{
  "hidden_size": 192,
  "n_experts": 64,
  "d_shared_expert": 0,
  "hidden_act": "swiglu",
  "normalize_top_k": false,
  "balance_bias": false,
  "router_z_loss": 0.0001,
  "init_std_router": 0.00929,
  "lr_router": 0.00102,
  "learning_rate": 0.000544,
  "batch_tokens": 65536,
  "dataset": "wikipedia_en"
}
Below are experts of layer 5 (counted from 0) of a mixture-of-experts language model. Rows are named router (the router's row for the expert), gate (a neuron's input weights, with its number), up (a neuron's input weights, with its number) and show model dimensions 0-191. Each number is 128 + 24 x the weight over its row's rms, rounded and kept within 0 to 255. Numbers have three digits each.
After each expert's rows: a language model's description of what the expert responds to. This comes from a sample of Wikipedia text that the model never trained on.

# expert 49
router:098151106115150111104112109147089082121170139134158134098123173087118105123134145101107129146148170118171146134122110135161115176127151108113139136120125164127142154167101147172122141108126120158118117152135143080127142170103141094087143152116147132127103128129150134134133128167146140148097130120132119117125131079105143137137098104109128082079103123104151111172163141075175152145093106094151153139142107139106160113122106077152110147125180121167126135156090145132129155143143137155139104152150140104079153146081139151115177169124147105142138133116139115129143118073108130138
gate0:046113127159139124127155141140119129140107158131110139146161147129146102145120145101094119150177109161103134114132171136095136104151151109136163148150094070127154169188123129116117129121091092128091114122092092102096133116107118147125104140107117176128104133088177147182145141160142146150123107124092115095102132125113128104104122123123151175153092160115116143181128153119160135094104182122099143119092135123138132144145116132134135137113116089153115129124149164133147121150129139168126107103137126135147128144070156154087134112167127103117116116098117124117149102096153099139
up0:186131121158126117126083140125133148138142115108172124139107099143146135143144088167165166096114102113132121103150103122123146127110113160148101098099136131119147121109144138117127136133152144131165146104145157136174101139145146100176127093157136089106154130139118131130081159087127117125091127134148143101166092130148095144168132119136104067140176125099144112076121098144095161120152128128121120162141131155122121097120151122130132169184126154105160127124122134119127122114126093112148155175137133111109107080157114141167126145090117168118160163163127116193120106170115101132
It responds to: Song and work titles. Words inside quoted song, album, film and episode titles, such as My Love Is Flame, Give Me, Someone.

# expert 63
router:096099129138169106092096123111098065103136126139154087118099148134132132115096141089125140146121165142146127124103136119129083154103158120125125157118127150125106133148138147160161151138130090126129094144093140101123158184114117138102164100147112100102115089169148141127131130152123121131098113130146092134110138115104139138124081135119128108090136128099139104127176134065164146110111082146120119156103093112116160115154068100160091163135166151143135150137128137135129146139135094140106076145172120080114115108084130137131195149120163129142116157118145105128124094125106144111
gate0:124125121172106112116161116150111140124098126175149125091138142117125119117145126179091126149103121137140108126100108133104144066125096157148107122113173132109144099144107180136102108109140155103139133122119130115147123162090181138087127110118174167145127147170161123162160125144172131096153118128172165140103133105134110143133123091111132130135130138128110113088138109140096139130115132046097119132118125162146119128127137168165147130118133122115146183139143146135150146134115117139136089132100170144129156148121150133051110065119136117111100130105121100084124092129118161138
up0:137150134082147182115155200116143083140142120101085125146124104136048109151150152123184115100160153113154157169141116117153157157130142106122139101127099130137110155118135125119138116178123168147164155121175144135137145110123102120177143135147086100119108158102112127113105150114107157163129161119090117120126120152151130135107133156129098138129150123160139186147166139122156122125120131136131138113111159105105113153122131123087124146097119147153142086152105129124150098142145147143126136145151105124134144134134112105188111115130123116111166125178150181136148155106147087119
It responds to: Slavic surname endings. Suffixes and inner pieces of Slavic and other foreign surnames, like ov, ić, kov, ski, sson, as in Morozov, Cibulková.

# expert 18
router:122144115105130152093098120124122096136151137122133103114136143115161139124090126137118114110130165121133142139118143092156090152100168103145128141107131156105128159162115137140157146117124159108139104137132148107136135143150138094123145113162125071089077092149138157133125131155153093161081050156131093132127138100123141144091100128112104113136146128090191108112158147068130131119108115139113115140125100102093122099136084111149105145129140107145114126133086146130126131107141113163106097155183154080099121142097111103120180129116171084129160150122075113121102123105106116109
gate0:085136164133124136139140095112121113168157135155210122132081117153111128096099102109097128122118141135124097139104116115108134151150137132119118161135134167170111148135133155156141121114119095175098125125146131095164122135127077124079134096135139171116132166096161125097106120116138113112120171105149134129082136142148165132141114109118189096085131085095109124111148119089135135133122098138138142126132119119108166111125101138168106117111156108152082154139150122104144160156145120164144135164127125095094102144132187147154110133130138114141148171083136156135113084125132092111
up0:119121132112173121126118156100106135104107103123110127145117112136150116131078168124121144115119116143117112144101157110091137126158109081151118091117087125084150167133141164123165133138149128084132156140169125134161126121134101131123150138136116102153116121098149095132160185118143120113125115137112150196084143100136155119145178093153136142127129085190145120131173137131104142107124147125154119194151111133066130079142118149132118122146149145111090116114160158114150139116155131106108159075139141147128109073126134175111142156103139142127134115154146081103124152130111157114
It responds to: Multi-part personal names. Pieces completing given names, surnames and initials inside full names, such as Mihael-a, Lakshman-an, N. T., de la.

# expert 46
router:118096110100154111124112133135108088092146124154148112101106153174147137116134125140113120134133181126129126098100132121138115157121182123103127145152130168117110136149104150189172129137153103147117124126105119103160136154115130138097133122166121097139092111131151137125140098147124134126131089107130098121107139101069162112168068113086092136097108141113152132098183126088161161130107097117127120137135114121103150116116064064128090114137130119129124152155133131146115140145116114112104094142150149101073112139078133096151185149103156135145129137140149114122124091085099127125
gate0:157154122149116149132166147147118131114149104114165150121141114144167116122114146088083151141175139135090134126107105093105096088133162169107125109068092113141182150164188154147123144116158142164133140073141133119138136164105145159114142157124091098129125142118093163133133108120125109182113127107119150102104161092078159144121125123160145153128103138107177122104137136123162152129132114120105137128160128134069150164114152141110112119135141152114112126144134154075160156156115110132126128158181162152104139115142136144119136122079080132133141125115154122155143121110131118140
up0:111129159120136134138121092143179108129100102142117103151166097085092126097120114138167136174114131168123131162124158137143093175132127114139105145148183143087095130110121133157147139112136100069095130145070162117121127106111122100121142089146142173129157144189151092082102147107142109132112158162128170150155096152138096121133129173153132140149115132161139126142132121128105119131085138163137133129157170153178093090126103142137138134153130129158129151101107117158105097117117117129141148120086113117138146137146125165087152115159149114158116156135137087114107151126107124145
It responds to: South Asian name syllables. Syllable pieces inside Indian and Muslim personal and place names, such as -um- in Sasikumar, -and- in Jayachandran, Singh, Khan, -pur.

# expert 14
router:118114090097140124062146131099145079139166137156153075097098154115132099100100134124116109127124165141165111127082111124159079168096157120116092109119132162099132153160096119162163126124114146118106110161150134090115119147111105084122160096135132094123095099157144108136129140162133113126133126110117101115094120105101138125144089139062083111089136098129144113122164149076164115114128092112147157135140133148115139098132114082136101140152147134121134118142106150131126148144117120144116089145173128081090148153091115104115174143139128112144133135136132092125114123109097125130
gate0:113134156103097120098139132128105084108096175086141083178053125156115102138102155099100175120060082154140120147136104137139122114115121137094136175113152154094120109142109133167109089110123097146084089133097122103100141148102152124087101111134140128127124171096152135121131128149140132106131113160149136161111115119136132092181108102104154114101141128103120121136118094129109146130155101095156114158110156124130125070149148116118127135120127126132158156116110094131119140131060132135137123090130126139118128137125139139060125138135163107106093099146118150118107134123128119132
up0:131165122107081094128169191134121120154117188130135134100136121120115135104119138105100081141097120197137111142168108107125094112104138077106139125135130148124139101149119107112135131136155078096144123104112170092100135123181119128096138134157093129134100141100110142121107108149120116181141122133094158114146122155139124134133121165116144102139102120053170109151111124125112102115072120153148152120162125143115126112149138139120123120130150137145094137142152123111148106130096162111088121106073167113117130130117146138118098141155132161168083125120131124158142105113121188139
It responds to: Romanized Asian names. Pieces of romanized or non-Latin-script Asian and other foreign names and their diacritics, such as Vietnamese, Chinese pinyin, Korean Y(ŏch'ang), Thai.

# expert 16
router:116123102135193094069126115147092090128148110173138097082086154106121114130127162125120117137118167130146150130098147123132093195133160111111082181104115150124118169171113140127146115094127113111129145156128140105152121137120105107108150132110101134105127107127145119093118129155124097145100115117135128145126120093096136138129069128116093097129130112140142116152158146068177147134116100098101144154128125106112135116128087141161114139151134111152135133166097120135125161128130111153094088144148114071117130131084113106089162108135170153092120139121132117106130125089085127106
gate0:122137142153141115159103104132133146132163139080142136075122136116132116104127121123120103145086107094109133118138133137132175139141174106119132121120145153148206111144066150131101137091120101104134107114101116100083160128136115149128170163125134128093188105104154126138112124091106102132115113141083149130137095123144168140142157124131127102145104112129128108163146136101176095151093132133131118130137133130130143112074117129128112151129118092099104108112137170088091132144067105124159093145185114144123156145131130157128155128146177110155120087099112159168101110130142139114
up0:119127135218153134068148131126159125148150126148113085120132123121126128149141154161177120095131093126109117099102140114118136114137101135108128131107134140105090153152102121124129126143155180139127144164179121109156114139164127113164115126129111153131102146098117106079121149153079154122144136107147112136142106120129120159155087110130125126184159114146141121205141049132131162124107122128102121119147104114113137134121144147129136091088115146143117135164132148140146163110135113169120120145149121152146115109168131119089136110156103140089102134116136129092125189119089095140
It responds to: Military and vehicle designations. Military branch words and model codes in aviation, naval and rail text, such as Navy, Force, Regiment, USAAF, C-47, -class.

# expert 9
router:115105130104149110119112095128136111115166108148125081090105156125145130126111113104109112130140164127135136133128171117140105160099158131113083134104150170118140154158091132135157117089104153128126121133154152099120146142136111109118119105112141094075119121153157123138114143145121110129102071157127124145110148105102183127108061135132075089119152124144171114141145116065181113131103117134099136138143118129121123106133104110139072153156146106131100139139080126093133145104129113163109096162165128075102131111098119122115175128095180096132112158137119086126103118123129153100
gate0:125180140143145107123141149133141127136139084159106129137120093118109054139112119124174145117149131127076124145137119128110101135133126158121140124159100137106115174176111114108157119150164119103116080120143144111101129113167152129119152134131069097151151091105092114135156134160118162114103093180106125134157133068130174142094107144124145109160136144160140121144144076095119118117079138126158127165205100136133112071140152145159123117120129150115108122175130102144121151135163127150092148119150127125129096090151113133107113130120135180126124129138119119122105126117115134119
up0:115158106134110171163159140122140118097166129126154135152121130156119107110098081125131120153129120161151089123127121140125144111080115218145134138116089126142110097141100156141088146079126147117099112167154133131103117105106140134112167125125113138146123141141119133109156068117122152127095123188143107122108124133108120132141151111124133144117080097156133104157190116119129120143141137106136087094165137144157121141144147122134170102118144149194132099169144144126146140138162111142131105124100132131136044117157134120126144138117160154138151192132154143151135153124111141130
It responds to: Table scores and numbers. Digits, pipes and space runs in tables and lists, especially match scores, standings and stat columns, like SCO 2 - 1 WAL.

# expert 43
router:101141111114158125081110116114135111133160138123129109092128157123155136121090114128114094116122157120140132139105146088163095178116174125148120134097123157100118151143108161141151137093107154112148082140156146094150126148137129105100142106175136066084096099147149133123099134157157103133099058158131102115120167107128149143094095130104100110125162099097173122130149134074133109140109106130125132147131123103111142109125097106151107150125141116133113129134070136118140139112137110161110103138168152082105119133093123110101190127105172101138149156137089103127110122102099143126
gate0:115119107170112132070138097116082119135132112144151109145129177153126170169143135102117110094099116089142138128154119131142146143111144133164098149144127129076136157147138107180114131140127075112128102096156176082168179149118132087119104108108107167106127132083131121137122134137104095162083148183123103144142139088124124133161086082122139151135135110145124104145130136110122130137102128101129137153129139121124155089154115102152105186117158147140123081121152098113103101120143077145123127156140131135123151105141139122119148124097135168130111098121103138142104129089076108128
up0:135126095144122138121108164129102140061122115108148147129182150156091171144193132166159148124114113104129140124112117134139128141147125155157164163113124085073126089113173138134089146154120075090120094133093160111136160112077163116163105110110124132140161144098128116143095123144121143135141097174106068133112116121132097124143086138129129127161138103105085156101151126136143132134150085131151108140120146100132137095165111170142083146136134122076143092109169120117102110142102120118137151120147118130134119112161139147142144128076129154144138116103110113122151112137139122124
It responds to: Spaces and digits. Bare space tokens and digits in scores, records, tables and chess moves, plus odd byte tokens and pieces of species names.

# expert 5
router:128104162138143105118130162136111086117130118125176112091158127118118119138119121102163126125111156158142124135131126111148098158121138139098121138115126172131129128130112154160144098096142125091134100176131136105116126146116097111143157110157121144123142115139111090092178142151181126110129102140142113153112145110066149122159128161130182117103104158136167091116162122064169137158103113121113155168122125136090147073120101096124106151113165144171125141138136165101165161148120152144157125173158166136055135146138156095125137158115136122150148132156102115143135130105103130100
gate0:127139100094148100157129111134149097125080142115144121085098150147161163120133068145169093131139137158151152132152111116141122120101120099095136116140163121105137144147104129109091104111132111099142157137088135155098134138148091103135140152127161153166140133163148141140113147093110122148099136107119157113170117151136134154098127122129125124102093102176165116122122115120129096127150126157158130120115139145115160167096146148123144129139089060119100090124139160110088131110168112114115130116112154113078134164112134173141133162142156131162078115119078124176183152156132157110
up0:137090124141134148131095191145091096121117158200133178152134092128030137105153129120133140116152108151160099153104132098131149124154140135125143106120143099111170147141169139132135103167134085126095125147114094131122127117105148133117113124132080112108131112123140122129141094097089119119089159138129090133105145084143109149161115168169126116171164151126126130098120124134100146145101157103116128113133092157116175109098085125125130147134107139129114177131119166170161108113133114107109116082125112166131110109141126133120133123135121095112137130105112138119117128124087171143
It responds to: Short word-initial fragments. Short lowercase word-start pieces, often Romance-looking, beginning a longer word, such as sal in salons, le in leased, n in nominally.

# expert 17
router:118126145096162110113125142169117140111139083129154079107120116119104092140143124118171145121128152153141112140096133098164114174108158119132126136133117156121134159124111171151172150102109143097145132160133128078148116121138095110132122148161145134121160129109125109103136134172158099151120092124142109145112128139085156147125139134146137110095102105133170108140168126065174169178133075113144103188171115143110159091149104126132102146136147120168132126158151106128152163128130089162138111168162137144070089153105153115127138123133154136126113143159097127110138161109119136113
gate0:177142128134148133126163173147175097109096130110075127139109178120164129092137080125143157127105081131123092131107121088060144167124147135138108127161121082111141106129067150118141180128111111153130157121118112125119124098148133157174139110159120153121128142117149145126145118150131133132094114120133127170106132087137145083163138091123104161132114168137118142207121118121151142112152117131083114135164162153093139131108116135129159098148122165139142107142105152138097162102095170138113147144169132126150148120123110090113127109136155123113117109144137112125139105128134113098
up0:109130117170105140145160127135141104116138116118100092119125099137209118157132158171183135095162129118152147124148142137126133131135170129131142150132190129140166161143125139108143110174168116125118094144120103146132139140125117123098128148124145172161132135141155141099114167145093121123141153161109131141157135086145127141108147107135134130138119076137141129105143148133121134111154093099109151150130096163106173129115129132129127117137141127107147158103184070145147134148186119124098140048117103141123145081150103128130128140124137157105142108095124091146127167167110167165
It responds to: Verb-stem word starts. Word-initial Latinate stems of verbs and nouns, such as cont, ret, def, rep, tr, as in contribution, retains.

# expert 4
router:115108133143151075118089143122080071103149137141103083084099153122108101112145103096124117153120135112146169134131141147127094166118175121106128135108118159147146164136097166126139159110139111120137123119113137086137132139116103102117152120164143116138148127140179145112131134148119117110090105113136110081119121116092161126112051160122113086090130116141153135151176149070111144143091112130086130161125120117104145110113087102162117119110150092135139134148097154115144146127131100137092093133172138081083113131080114101130144116144164113134152112143115115123153113123122161123
gate0:149178113185107114084121133160087132122137142100129155089140159127134121094128152121149164098103109138115159125146144107150091133160121105130134164142110122147172146077178129134094118121109124191138139114113163117111141150086138084119110140137152133106099116154111148117125151110150120127099143119135108110112066119126133129077114091116115107099083139088115138133135149122143120118119114111153160125146105103168125158164125146147057160157118100089124143132134153134127136124174111136088147099130102159116133148123130159081119118132134114098171129096138119112173135144099087144
up0:117142058147105108136137137139113156138130112173119098102129123097132131148133122117080163135168124138129146164098068131154173080108082089105119129130190101120098113131139070137130172067099114125117165097162133142125076164110148103108130141108123127142150144089123116081117115158112133126133110123137081126154110144101066124175130132083132118133120136126130128105124120132141138152099115119102156095106111136130145138082142124102154124151136109141101131151104135149136129108085141146157135131110121156158119164108118115126131118136143089132159120128162181113138107147127113157
It responds to: Place-name parts. Pieces of geographic names and compass words, such as -ton, -ville, -ford endings, County, City, east, South, Street, College.